Weights of a small mixture-of-experts language model, trained from scratch on English Wikipedia.
Experts: 24 experts in each of 10 layers, a sigmoid router, 3 empty slots to pick.
Training: 505M tokens, 3850 steps.
Below are experts of layer 4 (counted from 0) of a mixture-of-experts language model. Rows are named gate (a neuron's input weights, with its number), up (a neuron's input weights, with its number) and show model dimensions 48-95. Each number is 500 + 50 x the weight over its row's rms, rounded and kept within 0 to 999. Numbers have three digits each.
Before each expert's rows: "gets" lists some tokens that make up at least twice as much of what it gets as of all text. This comes from a sample of Wikipedia text that the model never trained on. Tokens count by the router's weight.

# expert 22
gets: ".", "a ", "the ", "-", "'", "\""
gate0:466477586441532474520516502489566487433502590489509543502558525555535474560531462379486513483518479519558554509462613609527503489529419451520559
up0:525491450514446461411516517371552493576467489564453551457488432486414495515453587558571482492418498546420454529569492427424523551516577539437503
gate1:519534513487407488462495558546477535477549605558448512528510613586483439466440482550472514514523494482521476473499478527534464509546520488439496
up1:400550434573481486684507474478446479543545481408488500529502383457477569553580496474472489517513556487613507434504465470452480515521469471443479
gate2:469471522559465408437387506497530535526493483566401485415548529473600636578434519463440532514529538437506470415422494504485523520552558506569538
up2:623513529457583519494578446522522509497544535558523524374430518589538496432518484491518495467465497478473480546528505522493475493598449612508488
gate3:527504484559540534549511598500488513436519538615507544455511439553545480514476494471500542504502596562484415430503486507563489515490456435518537
up3:480485509518486526405399484438511476565491518442490451536546504483401509492532513465505418465406434521476526490453538452439434497528434446543427
gate4:503515428424540474453405502442521413403408413440489538512452585528540468562539501507400519453499502434571549515552406490487574507522499514472465
up4:517501468430520360477390424464541473409510466442579467524469502543464472551483529454471425490465579400512554525511444484513475470489479459403569
gate5:455470488506595473573481430581476436406458506436420593497553487495405538467601447564500438546408556476484466578526514539535413500471541411483518
up5:522429462537519535517546536508448558507535543570546468455515554548571498405519487471528547429492491415571504425491495473500575431575523598507393
gate6:410525576449505482596538544507418495512528501452539454538444590438415497537513573551492497578522646476469457637430429515525533449475527488606525
up6:500425517499548495471450541633492614554488420595546428524519527519515569429542457547502539525500429521541546451505530541443574486500498582463428
gate7:499490561540499506408450520460447573492588457591482514526473566455526479498430429503453547486489486413481498491468557497525525456454551428519494
up7:528494437513529394596459433467493515513622567521469523573520530481487533466614581488402561479483441495595441504402562496588449542498577424488490
gate8:520541555482432516509465444485537497516487450538460485522572514475508538510467540466522487464482484412609533476430486561614511542526471464538555
up8:546464545471379513485504527524478499527468497480564481571562551435459477490407562485565602452451602415564523551528488461489565476511423445506518
gate9:498442477581485506523459521429582469567490499558555466547522459476557588459534494435528553507567512598485513379578522482495429492534484587472434
up9:479511478448715391484525453498499520400512577512513467412532534435524528508524539575538475536492485575505451466462353539438496536460465454581462
gate10:427476505485471524490559498531531416558491485527531506491520447546488543478565479359466467611525464487462493572576398555439421561468543543476499
up10:508556469488426482497467589489433479452547425524458579491398428465503450397452563532475542449391436458579510483476527431527514501572523445475553
gate11:508438508512428510494435550507520398498490437455399484432478449440435496465535430576520397424528518437483558505491519478599512473515556476480555
up11:539440503445547563502445421491480521554425494488498457569495479521464575494496484447462568534518440418441498445571539606516598476525563456516535
gate12:447419473477412535538577415435457467467513492446484499475430532492617502393467464478498496392538561498449457594440529383467467436481449560453459
up12:507555467541437546499463443460465510493492520528413463536452628549483505562401522488522633460504459519491546550516547440569514415469465531505420
gate13:547524522449529413552515496457648559402560571574500489544516559615561492515493565440481477449540498480488474579513555552602501514614412479474578
up13:337463457522530549352495444503500468536512475466548472516480480420466499463487485553544534597450516528467491447443486462514517492481518436479518
gate14:446432389503472541497426548522462466402409453573467522455405557640497503444468461541457553448491515486428534577507517425499442555446512493478517
up14:491528452476484561524473552586594507548458551466461484513521502533538492468465486488529571445423405423411467463460520483516434492505553422553511

# expert 0
gets: "\n", "|", "\n\n", ")", ". ", "a"
gate0:512423613463584504539557524442524497486529495505524545450531563513508487564509465589524447543604420529390531437572515545573550446564432507496507
up0:500521492581457514473483451431512490489573479536544410381510480534544493495491524531378552448436474472511515467470538458518497538464470557428455
gate1:508547540504524455497543512497463555431439499494481544451466456412483440511533495417502529479502491529538506470564517504517496482507600509474496
up1:569491424535611465484541512560521453505559544592461486462505478537553565490537538528478608521548543469530505438517506574524561547531407409518516
gate2:434420530483492535522491507520460462498503463467507436513512459537523480568522454453497613550498498552526458450554455430485482484470475562522512
up2:418589557544499449401481488416520563429543541546471490500528531533529560528477593526528460486487456569517520559491485495500450413474498473389498
gate3:524438605460487490399546491668505521467507421455426542482516536391466490450535468532523545505489427482531444515458489509489478597411481457479496
up3:504391588555437446465490515492535503492510595491502460448491548462616525443508575573492470482469502488529487493573521497473492558509424483503487
gate4:513532543521455491439523495370486491467524496404418521523450435452433503573556594524503493549476417536540510436528391419507523560483563500570502
up4:507480440551429522468616527472528489426550391474475513462504433491482414547471457490500488605459508505618413496466499544548525456519471496558486
gate5:475420473520471480542519602504564503551489492343522591404499613452525477507478453478544562492513556379520558484562473479483457508540523539536547
up5:563556452458571523516506515445472610494469499550497485512520451538497517468529535481490542541484507587465466486504429517499561454549471455495557
gate6:437562581453403492510416465522460524481452503478519498533434526433532543506453451405570486466539484465477546557536537507505519465505543480547456
up6:452478509459561543448567507473523486435548521417466496508497518484433428551555561541441490450501483478545528493517571463489446520471422412570481
gate7:526558516469494579486451528544453522493496499432471533524463538444553499526532357447497462543460511513495498476507443494482604546454444472435544
up7:572553443513388474548542542484492470508549440472468550583503612469502584561460549510495512478469541605457510506492456534503535533510553527373517
gate8:463571501499446540497544552519589552554540493500447491499500496572495534510409516545499502411504515490488587495530521527506489516523473495461498
up8:522397551457632603546533542430514494523438549518536465619549501519372457484454503492343440471502558509515537453506547473490558535469575483485526
gate9:464443461524355497485490478510500520423455521501614497547423510480488497509572549418595540644500489495575464494413504528495529468527542492506542
up9:504509527457632413517493622574490530523490462540456526435532474476454527420481497503486458527536539501387574527603520415533489529468538460527555
gate10:554478442543460440508421544575614567529487437491362518424457478507512504549540553521471509536448514389484492376476489542575504515528540506549417
up10:459442503442523535573404451504438530516438479497529477511538523531453448449529448465580602556535565441437457482512477489531520532583512541523503
gate11:520552576469534578451567476473642496495404451471555482556536526419563469523468490451534518434482545469479472531633423479500518438534441479448542
up11:519467501428416521503461496496600530468567466433571457520534542477485543503513553568460427571473529442508500549526572473512504473466458560536518
gate12:570517584479446443606570451509565494466436515492478503500524514480436566482546550512618537527456462498413493551569552471550614472504496469459449
up12:458490506522555459497543527485449472405539482528478430497377486446518447495387462613421429480510480498541485486495578436556528558558581541547525
gate13:479520431532427543503502508491423431461506429484469475489546539452511518536512481526505502535486464505503447522469548537525408465483402483477497
up13:538510494458471551566504484514510426537427502405396562435511466549560471430442486465563570474491460510439425522485471507518410536463526527408596
gate14:418489519434504481518499437520591502417567506553507414492421561528413507475513576423477580463434462493515480534561516605522442545534465542479464
up14:506533549396554547518558460513538555469528581572588466494498521515465523451449573526588485516467460454603457473568517530531519519512519538559474

# expert 19
gets: "of ", "| ", "- ", ": ", "(", "– "
gate0:501494587521535570539554523480462500516410546430466466499540499570535472515586437514469572540645573495507489500438498432466604492476502498493437
up0:533507515517475502406563508547526496483547546559573472487348466427513478517425567427514430464446519503479555439454500518553409491523497474468434
gate1:529465502519512514516540430519561485518515505485465486454595449456455468584567535466525490479513449493430505554485554550506534619507482496511441
up1:571591525475558496527518489516491494450414465471562378614444524491491539529516551459512494458537516366557552499544466495462475471465385481557508
gate2:400475533478544507545554581529659575496604523493461523537476452529484462547458525465479530445496560531621455437537587491416413441447496452513541
up2:399459513533546436493499512559460528523410539548434430533549530525555496479447456490519499485558545527605548450573492468364441579498476531353577
gate3:493541473558428417429520533339382530522470518533523528523500470477391435499530469502418489519431409526437435497552453499528448495500443536538480
up3:503476469469549480585426478435525549626465550553522466455421501438569537461576547534447439587454442464560457496570498455534500476523413471342476
gate4:556432540579493509528549518558493424421440469479544536508523455466514351531507490531539495463623550509574621504486577525519478475542525524522412
up4:587516507497462497504514548628533438417523511449551558567496507483524467501534553526498476534479507465549574558472536469466450485547466544528512
gate5:581508441466546509531522548590575525481438373472482583554495546427544514479542401550416511479564508471427579551508500457480506388453493513514408
up5:473525641534435549667570475477527508405538524480650475550565421561606485486470488553552441419559500510566418518464505566471503480487511548469528
gate6:448571432480491558540534541471536467517569540514578481489537406513471557503558509513487574444571512484487518476566448550476507455519551567482513
up6:547499428413472496525495422499561522552674555498494496543530435444523514549490567528572491477660541523573457410435532482503602427548529520447543
gate7:531484596467562518506517449526474445521442642311451536544483486473482494469469587445449483521402498536503563509541543554518423394515573483427552
up7:570531427480455524467505565509515466518482414476606401433528634477452546557440518495591608493508499425511498475497473465482597415499398593475455
gate8:500359440588575483487552489537467508403466457562559355478507540558564633531522480490447475491488501526489497528382521472576520489422424483489508
up8:517497549564427495617484560455541486551464542519504500514429439434481404482551445564508507583447558509557477517582464501457413558508403563468530
gate9:418383413452457514505465572573524492418431455455503504492525407509513540471542512512477500567475526536496339430508507530644466506513510575529480
up9:419543526392511509465479532480451528526484548390461511534483457541500545483498507538545518443450430507471526567483417538477500410523534492504484
gate10:528544455496457489483528494485489521479533525571476457413586539449534546459541491505483547594398386503581481587520507500414516577548482456597478
up10:471523527491503562486448484569400602553455554532481535558547544517535464499564437593505437452516482511436480446512534538609521482449487524530431
gate11:432484488489499536581472457581485477566553442460492598459533515512542555527487462485470505606557466534411559478413563418453467440505478458542580
up11:451453486464543528543495485538488475540556566560516543534535481448453388552496558505476485414505505451445501505509598491419480499406460456493549
gate12:571495441555505515463532496407506502478483556487530523523401588489458492406488394515420606561576501455512538373523496489516469430467488535490445
up12:538493495565536619487390504536556501519563463502544383511434521530451488492509464400497379499448490563542444518522429446496583532502472416501485
gate13:505449470533556441570440448432525488494520584507425566520643400541438496546525581529452505477545485528432498477464604584556398580494487506426557
up13:519448485452512502434494491517526496463477459473549422507519567468505477484475502461465632493480570492552478537472464615512611461577556417553517
gate14:508446462496488540467453547412531477490456514471538575411484524623539505469500517484559521550509442526429499509495535494494463400501556461449511
up14:496509474445392525508474585490510459554532554544496530529469429501501569348509439555526507593454460525534567458477554487510496461464549482467545

# expert 8
gets: ", ", "and ", "was ", "is ", "to ", "as "
gate0:566553471469485499465534540356476471458512487485447489580432574523628472562467445464414421520504515469429509472550444510511506445549529542572569
up0:520490590480513477472522407429528505475529493504563557502520470478438493530483464512537543471538480533512431525455541521421472589554506544592520
gate1:530514442505433548452562520537475504534526496445488585446462543544524397465526521461496407511569562509479488416567544590366414570455513482428461
up1:521571472482498559400574512559392478503422492430583549514398484515348505526560408510503569535536597457578567453548540529461450540508432458463509
gate2:475596598571508407514468491431572553511548502444509508486530447463461529442505530508529513484520448550563504525462440418511529487460529558466435
up2:464584470536472480514489520462557491486523488412535524490510512506454647422579496499487459474451528514572545560545422476495445461491465492441498
gate3:615537553510484499497493510466493524514491519446472492591529555418514485448452482430528621494544594488484504504456477535497520513509502521482519
up3:457410474368535533513423526490564557496546515467639634567444554565528595598438414499493492507450494475446447473465443538489515576439409441487504
gate4:526556559437462483532513474509552494580499449496505530381490461546405481541520425543372539472490537478458470497489477493474543456442510496542530
up4:453475572520556628458472502512442584604546508464533504408479505553478560522594459437532536502449488563503454460444547417495529521501559455450521
gate5:413477430452485476527456566401522506517513542465461483547502417477621554529525506501555582525471508438461518442426616441454489404590527552573476
up5:539546536614544463446571473574485484460528444511560524482476538477466548449341482494508443498539522530494540517554429490454532511498519467466443
gate6:575445557516490461479476442540522538464449517444443516550535554456601543487563570443487563493498475446536595442489431428453442499507573538370552
up6:569451484469526473562493495522562523511470534492423479551567504583495476515528500578507561422438420505465583469478451434477537459497450481428503
gate7:560521433515579457479495537445471507520483494446512515547529572502530447574490478546475582357507525535526508581539458518561505494456476436407488
up7:486562473603536407455471517554518485507512491498548558514523552528536527555576428463485595495392512504500584556545454413547486490449489428414467
gate8:518465560489481509456485469548492556522576572461458410489449521510531503490472427452454478442560503504623477478508460472560560463467499470413533
up8:462483521552387476487401526528450477488579549521586483453540459601472489572501467500478543520417522523414503535570538479560521503567419476487446
gate9:485518492506575496538514488532498447571541515489481487525454498492523509538523571547517495467466424459527487529547441496482486469465474469450559
up9:546518569500459474488448507474520522504526497448464449500511559514514555496449492529600483507669512573466548427494640490480510475513609437590452
gate10:535558525527492523494594527485487506569497539469447465410533524463528422485485534322498513551528467424583463531488531474459463460522603553506480
up10:470490509547545477514444476540444578456485461425564517483480505506632512487522507549495504503509428468502435387563521481454509470569543477427504
gate11:475526450545548554542520537427479538399438483451484450552564616510405505439491477450512519510540514505521555421492522522587512471520417463506551
up11:548471454565478558588521385527556480509480481445580547472526502541505458428544465538482503530537546479549521428464452488531398466504422453509389
gate12:489548487583513504461469457570518528540585458433389526545504516589526430534515416509397478585553520512466508484497514433540582560510519458522456
up12:532458492464454494499523439472597481498452592566541510481506429556521607468527501436509594416419479465614492507444508496577511444513564517468569
gate13:433473525477508464445548551504551528508422510574471455518527446485486455539426496556497430486555518452539466526532498448533505487533524476413560
up13:496515503464495543561488493496474549511648448449548508465519590515505518484524474472568549477482487503582533515481476479475469517507474552471384
gate14:499534499465522452492576466459510459498520557538536562389507569437405512525572559496483449551541500380491531532527443509462502482468501491545501
up14:583494510495454474493416518523440555484455484484422471520478456417484412561589503536467546526466505452493538539617526578508413589556490456505527

# expert 11
gets: "(", "in ", "-", "of ", "the ", "–"
gate16:422418510549501526585503510467471468558543469552646532456471601441411460525469496516550537518424435494415598514502414546536508449561600544521513
up16:450604527464474527557536529503490509459436527571440510524548491567580517489502456475480481515535574483477467480532627475537514538532450487480425
gate17:537504513564474500480455447523463464446517465462406495534582457578538484553493598453541577550414493475469491545532496479339531545525431537558497
up17:426567553517517502539558530481535470505465482532516446391420440406452459483490442533499425509595503517550509492530492579573524416504541532481510
gate18:477403470532566548499393470523517482497536474485439456528489558492527498400556386498454580513575476482473552483555439483482482532497531549501542
up18:514527459534444512540527504596402449569426559509553508480491572412475558525442605504546502515397442528497452529499418479469525480556514444381437
gate19:456476467499537469511543517576513430496477449498470471497514473503480428469411530472495472431625526470527475512534525539519361506504474490526493
up19:537512514511533491401510513506464585378463415556493502519429469552540506530519492528485560496407544480468478505530488458524575555504518449590481
gate20:583456492567539455496512511541511432485490454521475567467439480559490486468572549478597448582487527482562538564517510512491477421568527588511431
up20:537484531506438555547420535544567497490517507389438471536495433497502476567614526530512493520507511525457508518503453517517515492563493355545518
gate21:527435532490571452460527446465541500532487470568451463520379445517481474505453577453492531414398546492583589474550551483522538526508612551436399
up21:451505490563481451470485549523497521420438507518544483581460490451536540565427417521501488479536415448518489479423470479525501451507481518539464
gate22:501467453514454577530454549508482579527535428467447526444486448537463474542480503364531519588470474551464464514531477495478536553559479461547499
up22:486379593490567520505513429584525499478412543457493452613442526515507465503633506537544555467483478444514477499524420523470444505498436520511470
gate23:515544458502479514494346469537475520447462408447515469542458593576579484501473463506512471514542562495496466500489557449517529490503472489543539
up23:497606465474486523499429454526464489452464431495480461473517458503610482514445506513468586512551534490433428525472479526504590485482474444527524
gate24:520522448462463530469532451531495463435495486546558507458480580553504569560518430491524506502508571552514456613548473440530428457578505526533509
up24:524450445388593450459505540524446456467457452511413472480421467475583516512464428479493501541528449531506472439495607478505556487571500541457508
gate25:496416449492505462628559467541510528533469514497553467499432515555533508490496477551418615483553440538524452522380523453460557533458478558530537
up25:477538553448517507469531457434543452553541510483524541486475514452558492467555442474548528547499530537568485470504484502487476500521409466518468
gate26:515370533459559504418467548507440501438443490415552563497526502560518502533504517457488528443516515470572578524542492509597450446497477578578553
up26:501570557464498517468530592513527466435427479443584523525456485559513528496544467477506538439584558480510473446450522504486448554517524470540503
gate27:503569559576497512569507394442486491481453513477533485511522497512519540566595507428536432519576509579463605506450506502524429472600367579497520
up27:558502473441423568467486441489502488548483396472433552487461571495512477472407469566575432583504538594402482578536491586502523539465383546608471
gate28:550544506540544488466517423534482569555457540477515589488623560593499557481538471532450450516548481528548462445565495504581453432562557419439526
up28:502454465500559513479472424531521591489485486480461438581566423545492576522409519487408392339526539468545500516481441484426508490466493546487533
gate29:505511499517466485457503430612493475539468526508549456473489540485586489460392472508482504436481513595426519555535430452527545446517484443433479
up29:525449460540481441538573484593484556528519526549481540483507501592572504461487436526439452532569494470454426520553520450634518505532586478536546
gate30:548616499560600595455496522504564505469445467565552497536487448647527481579461576464505580490517516535498530602572504415537513522510370515538459
up30:538488604499561433544496551523480513496412489478535521431534521477515491385605476493497441514517503484460600461449539557359467438463554533559559

# expert 7
gets: "to ", "and ", "of ", "in ", "was ", "with "
gate0:440488441427521442506512542452482449524372562571581506511556482555519565530509534456486576336484521440513473492508595483515441624449472562516626
up0:540512586606570482489461508564529557502418521553402542528470490523527520504404418524535459519413522581551632458485394436473549413529554476370380
gate1:471531474402586529545486554589506469534636536564515506484530567523573447536519492388431507464565519541464463503554422479361520499437481455436487
up1:505484478454456464570516436351483521499459475512410501537586423558467472508474559531545537549461463450504489558512581493517466543509560463495518
gate2:361567523567538629501508502514502501479544534550508544483527498585505528503487454499435479392563463527491527485454576551537482489477613511528477
up2:482521520493620556480519474478436567566552466601475491453539494507521548467467494474598569475594482587579477431526430445468468475547467489495446
gate3:458504465469586463449567492561453385524452608489478599527558521479422579529583465550438486505487475592496500471448641511497467466490418390478481
up3:548541498485551422505509460513529481452482434486472506502562506583494514554527483604549506486492480433535593510469465480426513529430509455370492
gate4:553492449474449596472444433444442533552605444550517513500484525453528500449549536508467553563581455469511484577554448487509515418539501504492494
up4:463494443502517521524462485439513460497537500464527514507457533640456417574529522490446565414615507468533550517512477554493502560551438397496554
gate5:488443456556416537502467546552517508493469542475497499535662403494463474581448583561553477523507497596506463415522455502481484476440555528555464
up5:523471565584580472487421557664443518421423565440498510512534522548521501481448526478514509532533506459520530545569594557513515489513506518527515
gate6:547455503405483452491580538543469512424490594489468452476536516535542502458485586402477413511561595460595500548505546526545494606563499509470502
up6:515537517375494474491538469517541506490465518421498433510438521513553503423465515397441532402441508448431475536542604549393565439535511504510443
gate7:527504526503541504502411516474542518463481558488521548492492430583506458478551464571375451516541481480462499513545541587490485452490427450458494
up7:546566432433481513481571481504461425530496483479475486513406566524488514505421457565576539462477537471455436498492503442553481589480533560573524
gate8:480492515485514528513458461479514536587432507479435539635495548553471501553470557400553558511540418496602523466495629475561525527361575510467531
up8:454441550543543488535496411561436494575460457466455521471526498530487486513607518498488473458560479477628567407562644470472491470599577480490568
gate9:452534552535459478508393561531611490464482571489533476525516511538499418413521501521403447516524559470447552475455463540431525555534540561617511
up9:448483435542453538519477535512495549538561502572497497587519463475598520462422535510531558508449476505515483555454611527568549541425513448558509
gate10:516592486518457529540559620502541512500525441481540537591533479506542535530524426494519564721534508461451490489442535474474449523431441484525441
up10:549392462457524480502425413475421531495470554510429496475457553493409478414418433468471463415433406511526528435517506589477487434521489456452539
gate11:472396464528462500590527510422447531443475444498513493563520536476464538498472518383504393610468472504559539487541478514537497440582629509492488
up11:505530508533487504519482433561497506486513464549590507505514411515469500513454544419474431561502518440442513431525538533500392412549534541493510
gate12:517470388446559428526487487543574523486576495492494434467465498598560484475479493435509495534566550499552585578520426524521544606433471546476507
up12:513442583463569416402507572426533499551413513513515494526452452465491464536561479539465405588482447529500511505460471483531500547498515586496518
gate13:441553443529487516550517541480475560428540515491506511612431494467514435520534515545521449476522452501517522450473518576497449535497524519491449
up13:534520489502479449505545599461484541475514566437570562431594490493542509481479455529508553541444466510411455483499513546605431528609472375474482
gate14:489562506457464570492451471530384434441495509473437484493468466560625494544437518471503532500521422525506467505465417551562614448619506532481493
up14:538453503492540361548522514584561608511481439431489535355525614569455544435516510363535564521462446479495489440451531543526488458443509463485459

# expert 9
gets: "| ", "- ", ": ", "==", ". ", "."
gate16:520462400518503548429547486402481511505492477486465530517492476515511508487452560496521528572552586536461512510387473492539473465435524464584386
up16:586429552513460561464469427425515564531528486535494459524576532497547533529505508540556611517582461519493478547479469571553507555462497521525414
gate17:456402562507564580613449538553455554567474547509501563511522529496551526547506558437500494625391564556479492519492432452603496497484442441601451
up17:501493538499566499477467482511516502553448530453510571553467427509497478462557496483348502537452548483529414525516459497541501543492479469479520
gate18:444430468572472462449479549486333535587492463474643526501440514527498556512488490554541463446472461451603485526479550498510461499466525507457477
up18:469455508496417554568482468533543405513368475541502454437498459555481507580497426481456442642551512459470437574497460528520504497464508586525503
gate19:551517517502414516495510494454541499473503508415442501459531563472564534503524581519463435592487605552575462519610486509500582418570451452470584
up19:461493493491502543534545591477382479533545514594509562466536536594490491555570471472521408501406432476474489542532447492588511537309474473511510
gate20:483485457546468412423433526516441457527546488483582490487491446544510498582554532460371469442429512593457422373429574598493507512507545482527590
up20:573522523548443453477474459544473494447450513456556602482455510635591515591492618483429490581462526519538476444554513529433519454498541552522553
gate21:470459470585530510522551515569493495547520473566523417480428453560457627515530416526491478521586591428401423537481501487474479487549517469522539
up21:420311474509469464423443554546479449521453488559485489493447487518523571569464519453545565550497464495455412503520510532518493541447671476516493
gate22:437508490589402505506550488470454492556550463453560560565552420525465517540484587537486574407401534520441526459453514533553491457495492484469548
up22:424540440501443439472498560562444439548496514507399554523576560541439454570535477485474532425479591424457493465496489575501499600507517525467551
gate23:574419561568528488440519459570585436556567534459519407463427512421402539556542459487444493435624560505557397451490419562570456442491594552573531
up23:599581539463430518516553459460587528492427448566500543569485505530542494523498494496564497585437439486449557621488459475519409457373478446475485
gate24:517538499594468505499499479504493598442503553496609447434449380520514581503510475434525521423561498441481494572525526463460400546476509586562469
up24:542545517531532473460377498449575485558456460511397477538544543527521491585523505535564573593474478503525562431497536454498554468461478409484517
gate25:485584440580545456601539563520512486478517461490486517446497535482453490530412519609442521603646509420482546619459440482429538469547511490624531
up25:392443404480482567440489510479538406495479469553565452513508448503537539569553459478388489552585464498501512457547523433497427491399461430468494
gate26:569591466458483482458541533546452572531536487474507469499613416554497561583582438485588453526456471532486511543574543484515529530485485505557596
up26:541570473476512432543512522540507619455528517454484483496502501605490603551476416462487548531444495460522514537489454578538503421528496424594476
gate27:515467365515450461533546534559572578469437584375472401520496532476450499538519413468566446511521495458427547467541506497550479447489478502528443
up27:508538546450457588521538469537451402536546567513533549484487468536479471567512497498494460503484501517434552572549568477505464515598454460446525
gate28:494515497551477538450409535499515446586486500437534493563491486376479553563465530480600452528542531419481479578528488555476519518406481438447471
up28:418443449453502517517482501476594530569479508453539508448540525525478511467542569472519515582543508524476502484491478431380518539469523515479573
gate29:500535545545590458489554430501504559439547535368470491466570464563496538379584549523419459507426546511500550483535540510517498508471483485484501
up29:464630490519480512549490524509536525564447499527470557583443450584545612521391499392492489633512514574495485504456469511539480535510466429392480
gate30:489525518480543528553439507509549521422552526452480573551522543573530547612479491532452579554406454489437445456561511544476399492481499518595526
up30:531503466561508470576481532520460512500531472522516446523445526596609528415456546520532469427543522452492518491407522491486511474500545473515540

# expert 17
gets: "the ", "| ", "The ", "a ", "his ", "- "
gate0:517472396477521538544407502516549584469515539588431569515510542422446451517519388511480614500492477458506478521552505517480424528513446504499417
up0:404518514567567604479587522479469524505551502434482517464474454565521605449583608545482426588469514539503477536527503464454535408453531495537488
gate1:422597563544548501459443494528479497567512511491396552529586501498526481450395471348416541483455517541471607493489541534526553541437468434494502
up1:538491539502515486535581456429510493483439537495632547589550494482514540525472549504425464528502527512501593530491546441449460496467519507458402
gate2:558457522445413515481456462478502492584489488543525525524576489546488532578496491453537485547499525550493474537482540408464478546475548459530449
up2:468607487475494471517520503511416506466431515471451537518517542495585525429615526502456477456539521497526505502588427580579527447516576474494517
gate3:542499518540467472522479505554511533411473557566558490536469501563510462511519504499485512569567511437496500490476487512561504518479494475595511
up3:585476501595454492531489469539463504491499429505438427481479510543489441536509577554518480540494554500544437505492525445520481435472503513511485
gate4:551541535450493589506487480473456558496549515422479419520534436451487470532546444512415486534424495451453561581494404405544525502550471495474474
up4:488509557541471575534440485461513494465551559355531438508509451541521498480579456494425539559543441405453520504540464459515518463579560484587489
gate5:508414514384503504568503501639512455492394440463464477599513558522485514408514531490482544451428615526495456525495540587485468545510517428443470
up5:565445414506532477527429466572386523483469448461549515505517436435522496536479500476456432572579493455440547536557494476528502544477484483535454
gate6:498594611506430469576506605498544441489401505607645553527581522444431534578496375526550481553486454552456492536461456495496492552546449518487498
up6:457436508472547590425621451537463555445463437495533502479523573485487407542472500570488388392447510497508407483520527514547494505556513546551533
gate7:528506547548479547452456485457489509520595535446516431581498521480606498552489529559476472535525489572545370502527509475540474518520521547505480
up7:563421514504453477459499558451485551519551484425514466482558462506506505526581419476553527536522456521511484450447464540556516424519461521489503
gate8:507399458438519449518552427530554515446527493599525437518501589559575443502557517470518487429558476446548476492483437511564478548459531580554547
up8:432513551531490504551434513559486449486497489522462583500453511498394556505564561503401534564444552595572476493530449537502586477545476522541352
gate9:552533600563483452491462476635525471515569503524500436570516512613564592515445399477525472489467484376477504501457512490482492435619458502505508
up9:439449413522559487428445513453396626403515521520524507529475605454484532493529561559467488503586442574491473520555514551486514580406519410490525
gate10:431568526441476539527558466488500609498482508513451442553520554456561567459507452450418499445376524504559500573386447544500501501410540498530462
up10:540596500597524446540625520481570562479520551480451435548579573440490507473418502521389550548491576471536518482488485576579473472460522531564522
gate11:476490550566401491537482392443536553456572481481522527453600567477610474512460485451420510508516529527528396519563503523629469500469514500436517
up11:530449525506401489492465516400452563515541479608485535504495489471501418450407475567416484512543558544431496495493633629545548554575501529495459
gate12:529537581491456507575522446456497596540477566506558556551439440510499497419536512551595573438404428459468498462493518486456453473477485500514503
up12:529474453416540525438484586631490505498556459550493382521484491517552572578457477520465404463564529548503499604531467575611474459484545499457442
gate13:473372496518513523513528467476579478499424535502562522520526538492500438515519466527468442521537453503503518519543501432563479400462498413453435
up13:525405547537498529466607533566579466493504558404604591527456508476469536450492493518458487451542514543437455576520497503521490413518472472530505
gate14:477462423570564473512491427556504518565458530424453487439450499540438551456468451399515486496516502543633474492438504493434487526501541603492559
up14:524373477472529442500497478532454593467519622469513394497460500541564403500517468405538405551478494556434446455396544500509544498518497537526557